From a checkpoint of a small mixture-of-experts model trained on Wikipedia.
Training: 291M tokens, 8887 steps.
Below are experts of layer 5 (counted from 0) of a mixture-of-experts language model. Rows are named router (the router's row for the expert) and show model dimensions 0-127. Each number is 128 + 24 x the weight over its row's rms, rounded and kept within 0 to 255.
After each expert's rows: a language model's description of what the expert responds to; "gets" lists some tokens that make up at least twice as much of what it gets as of all text. This comes from a sample of Wikipedia text that the model never trained on. Tokens count by the router's weight.

# expert 18
router [122 122 113 126 158 143 100  90 141 111 130 161 106 112 171 145 175 113 127 131 146 163  99 177 127 126 136  99 125 132 112 145 130 135 102 123 144 137 122 162 135 138 111 140 140 146 131 151 106 155 134 153  98 156 153  85 107 122 132 113  90 174 151 141 131 122 151 139 144 108 100  97 105 127 115  85 163 115 140 123 116 134 133 165 121 124  95 115 164 133 126 112 101  97 102 115 127 139 152 144  94  97 149 132 136 133 132 147 106  91 151 100 125 118 147 130 116 106 155 126  99 126 167  86 161  90 123 132]
What it handles: Sentence-final periods, that after verbs like ruled or concluded, but, where, when, and years ending a date phrase.
gets: ".", ",", " that", " time", " but", " which"

# expert 59
router [122  86 148 131 118 138 121 151 177 137  88  94 108 143 167 122 101 154 110  96 119 121 119 123 137 112 101  99 147 141 118 137 114 100 188  81 146 136 128 149 107 118 151  91 107 156 120  94 127  93 140 162 112 129  93  97 121 131 100 114 138 148  79 127 139 137 187 108 128 112 134 171  98 143 165 110 126 155 122 157  91 114 176 153 128 140  96 150 117 123 128 136 129  90 133 113 102 131 151 150 147 135 122 124 130 154 129 127 126 138 144  79 155 144 136 126 142  95 117 144 124 130 123 113 155 133  97  97]
What it handles: Particles and adverbs after verbs or numbers, such as about 1 mm, seeking out, away, almost, plus suffixes like -ed, -izing.
gets: "ed", " on", "ing", " over", " not", " up"

# expert 49
router [153 149 128  86 150 129 118 117 105 105 152  75 128 130 104 121 152  65  98 153 138 124 145 175 107 150 121 142 110 106  99 170 173 128 130 102 102 161 121 141 106 127  86  79 143 100  90 157 191 132 103 116 138 121 143  82 134 112  99 133  98 147 137 144 141 131 122 121 138 116 117 134 136 138 143 116 123 144 172 144 142 190 142 157 123 161 123 135 152 108 124 142 116  99 142 132  91 151 135 148 142  97 150 123  84 133 170 126 153 157 123 126  99 125 109  94 130 169 127 137 132 193  97 117 168 133 136 145]
What it handles: Prepositions opening a noun phrase after verbs or nouns, such as in, of, as, including, during, from, in known as or sold as.
gets: " in", " of", " to", " for", " as", " with"

# expert 48
router [123 139 148 117 138 128 123 128 142 120 119 122 148 140 163 119 109 155 132 133  87 110  84 159  92  82 120 130 105 128 110 128 131 150 146 115 127 135 147 143 133 123 137 146 147  76 159 150 150 131 111 129 116 168  62 130 156 145 135 151 110 131 133 108 102 154 110 135 118 114 111  89 112 166 146  72 138 137 104 111 134 130 130 143 113 133 140 127 176  59 127  88 165 148 106  96  98  96 110 111 159 162  98 119 106 130 151 127 132 144 109  77 153 145 131 149 147 144  99  86 150 130 125  99 127 166 130 121]
What it handles: The word of in phrases like Republic of or most of, and the after verbs and prepositions in narrative prose.
gets: " the", " of", " The", "The", " this", " other"

# expert 47
router [139 106 150 115 153 144 121 137 149  95 133  88 120 101 103 148 125 143 128  83 141 112 128 139 134 124  70  93 142 118 142 106 126 148 121 132 105 144 117 146 125 141 177 107 149 108 101 144 133 114 135 141 103 136 120 149 171 152  99 166 141 133 141 133 118  71 102 112 122  80 128 139 163 121 160 145 142 164  97 128 169 120 114 135 143 132 120 124 155 150 102 195 119 175 136 102 155 110 104  90 144 136 168 114  79 160  71 123 129 108 129 134 127 115 160  86 114 128 148 173 146 118 150 118 134  92 136 117]
What it handles: Opening quotes and parentheses before titles in reference lists, year-range hyphens, bytes of non-Latin scripts, and was after he.
gets: " ", " (", "-", " \"", "'", "/"

# expert 27
router [101 141 139 141 126 134 127 100 105  96 147 103 155 151 131 143 153 162 164 120 106  95 130  88 117 120 141 167 121 121 124 122 142 128 145 125  90 139 131 152 131 144  96 124  59 116 111 122 111 159 162 123 142  68 116 108 102 157 100 112 127 121 154 124 131 119 143 137 114 104  88 121 129 122 152 139 127 158 150 131 143 163 123 140 140 103 103 118 101 140 145 178 129 147 173 131 149  97  86 139 113 118 134 147  98 115 190 121 104 116 134 131 101 162 117 107 142 189 127 169 133 107 127 125 199 144 133 128]
What it handles: Head nouns closing a noun phrase, often after the or his, such as team, season, series, groups, facilities, plural s.
gets: "s", " which", " also", " It", " season", " team"

# expert 43
router [129 139 132 113 175 122 104 108  90 138 152  98 114  86 142 143  80 108 133 113 122  80 109 109 129 132  92  99 150  94 139  69 114 141 100  97 146 128 166 160 135 158 151 127 132 115 169 147 131 133 139 115 150 158 102 150 153 141 142 160 110 158 108 122 113 135 137 160 169  92 113 136 126 116 131 190 123 122  73 159 120 135 149 163 117 149 110 151 135  80 128 189 103 123 114  91 130 146  97 111  97 144 145 113  94 152 100 101 155 122 108 128 143 134 135 155 114 104 115 110 163 137 155  99 143 113 180  87]
What it handles: List-leading hyphens, the prefix piece re in discretion or ensnare, the word of, the particle de, and dash-like separators.
gets: "-", " of", "'", " and", " de", ":"

# expert 41
router [149 110 118 136 153 153 119 132 130 140 162 107 144 127 103 127 153  95 117 163 146 147 162 163 115 139 120 138 137  64 102 123 138 137 141 145 109 173 111 127 121 104 156 169 146 176 144 134 139 159 143 162  92 160  97 157 149 102 129 148 133 159 153 126 126  98 145 123  79 141 151 135 147 155 120 113 122 155 137 131 129 165 117 136 182  88 119 132 137 108 115 154 105 112 131  59  96 123 168 124 120 120 133 137 122 142 150 110 118 152 155 104 147 124 133 143 130 105 131 119 114 122 141 100 141  96 130 111]
What it handles: Sentence-final periods, closing quote-plus-period, heading == markers, colons, and connectors like by, with, where, because.
gets: ".", " by", " with", ":", "==", " that"

# expert 58
router [143 155 112 127 133 140 125  86 126 121 149 119 120 144 137 145 134 160 119 122 168 171 136 119  73  81 134  83 136 126 115 127 116 131 107 156 108 129 139 105  83  94 150  99 161 169  77 169 147 175 155 129 129 158 138 127  97 105 152 161 137 138 162 113 136 121 114  62 147  82 114  96 146 110 124 171 124 108 147 163 121 118  93 115 144 102 150 160 137  94 120 177  91 139 171 141  91 151 118 149 165 140 143 135 165 149 123  98 144 126 153 122  81 138  95 129 151 140 119 125 140 142 123 187 149 133 136 118]
What it handles: Prepositions such as in, of, on, at, by, from, during, heading place, date or title phrases, plus the "in" inch abbreviation.
gets: " in", " of", " on", " at", " for", " by"

# expert 53
router [177 129 110 123 163 108 104 102 127 142 130 130 121 114 139 114 132 167 142 138 184  84  99 135  96 166  70 100 173 130 117  91 109 119 157 117 141 109 142 171 121 136 132 127 125 104 125 101 111 153 135 112  75 114 115 139 134 141 167 156  94 129  89 147  91 123 149 183 131 110  94 145 127 130 183 132 113 133 175 101 107 126  97 164 118 166 102 132 138 184 129 126 113 134 109 144 124 110 113  87 117 124 125 145 128 138 153 102 134 146 132  77 138 116 129 150 144 112 134 148 108 171 129 106 144  90 163 129]
What it handles: Ordinals, not, only, and participles right after was, is, were or be, such as was first called up, second start, awarded.
gets: "th", "t", " first", "d", " not", "ed"

# expert 54
router [147  91 116  80 144 107 116 144 108 128 187  74 124  94 123 147 138  69 111 119 124 144 137 151 115 125  90  92 150 118 115  86 157 148 112 133 165 148 146 134 113 161 127 152 153 173 156 108 103 134 163 144  92 148  93 130 120  87 113 123 122 138 164 125 108 131 131 139 171 100 119 158 148 149 133  68 135 155 130 100 135 104 158 132 133 128  92 136 128  88 114 109 106 150 148 108 106 119 111  82 124 118  79 155 103 184 130 105 111 104 100  89 121 135 118 137 147 123 114 157 115 122 167  98 124 102 117  64]
What it handles: Sentence-ending periods, periods after initials like S. or m., and = or == marks that close article or section headings.
gets: ".", "==", " =", " ==", ").", "==="

# expert 6
router [120 134 155  43 125 158  93 104 129 145 105  92 147 111 125 116 111 155 131 172 126  90  63 126 138 122 131 132  84 149 116 136 154 146 141 128  82 116 129 158 114 105 138 140 162 122 171 112 132 108 150 105 118 147  90 151 151 156 111 180 107 136 156 120 114 189 122 107 153 115 118 126 105 167 152 125 127 116 110 138 166 137 100 134 157  98 161 162 136 117  95  56 126 121 113 135  98  90 147 122 133 142 137  79 128 119 145 120 129 147  91  85 158 149  96 130 151  96 128 123 130 105  93 119 120 123 135 140]
What it handles: Articles and determiners starting a noun phrase, mostly after of, in, to, with: the, a, an, this, several.
gets: " the", " a", " The", " an", "The", " of"

# expert 13
router [169 131 179 129 145 138 120  95 114 156 121 103 132 150 108 121 154 105 136 148 101 136 119 139  98 152  99 126 116 111 138 142 138 136 136  55  89 106 112 101 101 118 125 132 126 145 136 130 121 153 143  87 120 144 114 144 119 162 118 138 139 138 132 136 137  89 184 126 161  87 155 163 154 114 119 125 107 156 115 112 128 120 166 144 148 126 112 143 101 123 134 153 129 156 161  78 130 111 103 111 123 154 106  94 132 185 105  86 112 105 117  92 107 166 132 154 149 137 148 134 134 152 131 105 121 150 136 108]
What it handles: Plural suffix s/es on nouns such as audiobooks, essays, and plural nouns like people, members, children; also mid-name pieces in foreign surnames.
gets: "s", "es", "o", "z", " to", "e"

# expert 4
router [ 89 131 112 170 137 133  85 151 134 143 105  86  68 111 131 163 125 127 148 161 171  94  81 137 106 149  92 104 169 123 112 107  84 108 151 107 110  97 159 128  96 140 113 119 135 141 126 150  98 155 111 129 123 113 155 159 155 167  99 128 104 113 119 130  91 141 147 134 116  96 129 118 118 142  98 122 141 148 160 142  97 141  85 165 146 134 132 124 101  82  90 145 116 139 127 188 120 124  97 107 149 141  77 128 109 145 124 104 143 111 145 132 169 158 124 121 137 138 149 112 105 136 149 122 127 192 133 139]
What it handles: Line-initial dashes in infobox-style field lists, table pipes, section "==" markers, and capitalized heading words like United, World, Best.
gets: "-", "|", " |", "==", "=", ":"

# expert 9
router [164 105 153 120 145  70 136 135  99 114 121 128 100 109 130 124 119 151 116 129 126 143 146 140 134 129 132 124 136 113 116  77 172 164 155  70 143 136 116 175 159 140 117 101 140 135 153  87 113 152 171 140 111  97 138 156 109 153 140 144 135 130 120 175 152 195 152 107 171  98 155  89  92 112 126 109 166 122 130 104  97 148 154 141 172 143 125 149 107 109 126 131  94 146 138 125 134 124 101 136 118 154 114 128 111 151 123 118 113 130 129 103  93 153 134  90 137 128 154 118 152 155 132 109 161  99 176 127]
What it handles: Pipe separators between cells inside table rows, especially after numbers, names or dates in sports and statistics tables.
gets: " |", "|", ";", " =", "bi", " final"

# expert 30
router [132  96 126 107 137 102 161 140 104 153 134 123 136 100 118 135 137 118 105  88 127 126 100 165 144 144 129  85 132 108 128  89 141 136 172  78 143 165 127 146 174 161 128 135 127 114 157 126 108 180 166 156 130  81 130 139  99 150 162 145 122 111 127 149 127 167 138 131 161 113 166 116 113  97 113 108 186 141 120  97 143 117 142 138 124  93 120 170 106 139 124 142 139 133 129 147 156 127 124 155 102 155 138  91 121 148 108 139 121 144 116 112 113 134 124  90 129 111 110 122 178 136 153 104 177 132 187 107]
What it handles: Pipe characters between table cells, markdown divider rows, and semicolons separating numbers or names in sports and results lists.
gets: " |", ";", " which", "---|---|---|---|", " found", " at"

# expert 55
router [137 151 140 126 177 127 146 122 110  89 141 156 123 124 128 139 129 161 126 117 140 136 111 105 112 126 153 122 119 127 127 144 147 144  77 132 166 142 115 161 147 142 102 174 138 117 157 139  96  77 151  84 101 106 111 102  97 136 131  91 159 120 157 117 110  85 190 135 112 129 127 164 138 151 117 130 123 152 146 141 151 125 186 121 155 124 137 100 149 100 125 133 117  99 141 161 149  96 141 155  80 106 137 100 117 135 140 148 123 122 128 155  85 170 149 102 136 124 145  99 112 104 143 157 151 103 138 133]
What it handles: Subject pronouns starting clauses after periods, commas or time phrases, such as it, he, they, who, this, which, before a verb.
gets: " he", " it", " He", " that", " which", " who"

# expert 5
router [107 153 164 118 130 126  91 121 112 114 164 109 186  80 142 140 136 123 123 110  78  87 135 124  95 126 169 124 101 145 112 138 127 136 133 118 139 137 103 131 120 116  98 136 149 119 158 136 130 114 144 118 127 113 146 140  87 182 121  95 101 146 130 177 147 141 112 139 151 100 104  94  90 134 109 146 194 148 175 175 149 143 134 127 129 147  69 121 134 140 137 153 107 121 152 103 126 124 100 133 180 127 155  88  84 109 106 123 116 114 122  93 111 149 144 126  96  67 136 149 121 133 145 104 103 138 148 110]
What it handles: Closing brackets, slashes, asterisks, braces and pipes in tables, phonetic transcriptions and formulas, such as and/or, [ɔu]/, Prison).
gets: ")", "\"", "/", " (", " —", " part"

# expert 3
router [135 155 128 155 144  89 115 112 138 121  92 142 112 134 128 131 115 104 128 121 153 109 128 140  85 132 106 103 109 175 118 180 144 146 134 143 119 123 142 100 203 133 140  93 101 175 141 135 112  86 118 133 123 143 152 117 136 110 130 125 134 131 144  90 124 175 122 158 161  95 134 152 134 148 176 116 122 106 148 166 123 154 172 119 145 127 143 106 144 107 130 138  92 111 108 114 147 120 101 106 134 131 122 160 152 151  94 160 100  86 141 119 110 170  99 121 107 131 151 100 139 142 120 113  98 116 144 113]
What it handles: Possessive words and possessive 's after names or nouns, often in biographies, such as his, their, its, Gogarty's.
gets: " a", "'", " his", "s", " the", " and"

# expert 28
router [134 158 152  83 138 116  98  87 100 142 149 125 118 109 163 169 147 118 149 140 139 108 134 159 139 161 129 125 127 107 120 142 187 156  80 130  89  91  80 161  92 141 135 109 140 140 115 125 105  72 122 186 148 127 141 183 131  62 111 124 136 132 162 130 143 165 135 100 160 124 111 145  73 143 154 183 120 125 101 173 119 108 126  74 151 128 127 140 147  97 109 147 123 119 111 147 120 135  87 104  85 114 143  96 139 142 120 117  89 134 132 131 147 124  89 120 159 139 171 164 125 133 115 129 181 144 175 119]
What it handles: Articles, possessives and copulas opening a noun phrase in running prose, such as a, the, his, their, was, became.
gets: " the", " a", " was", " is", " his", " an"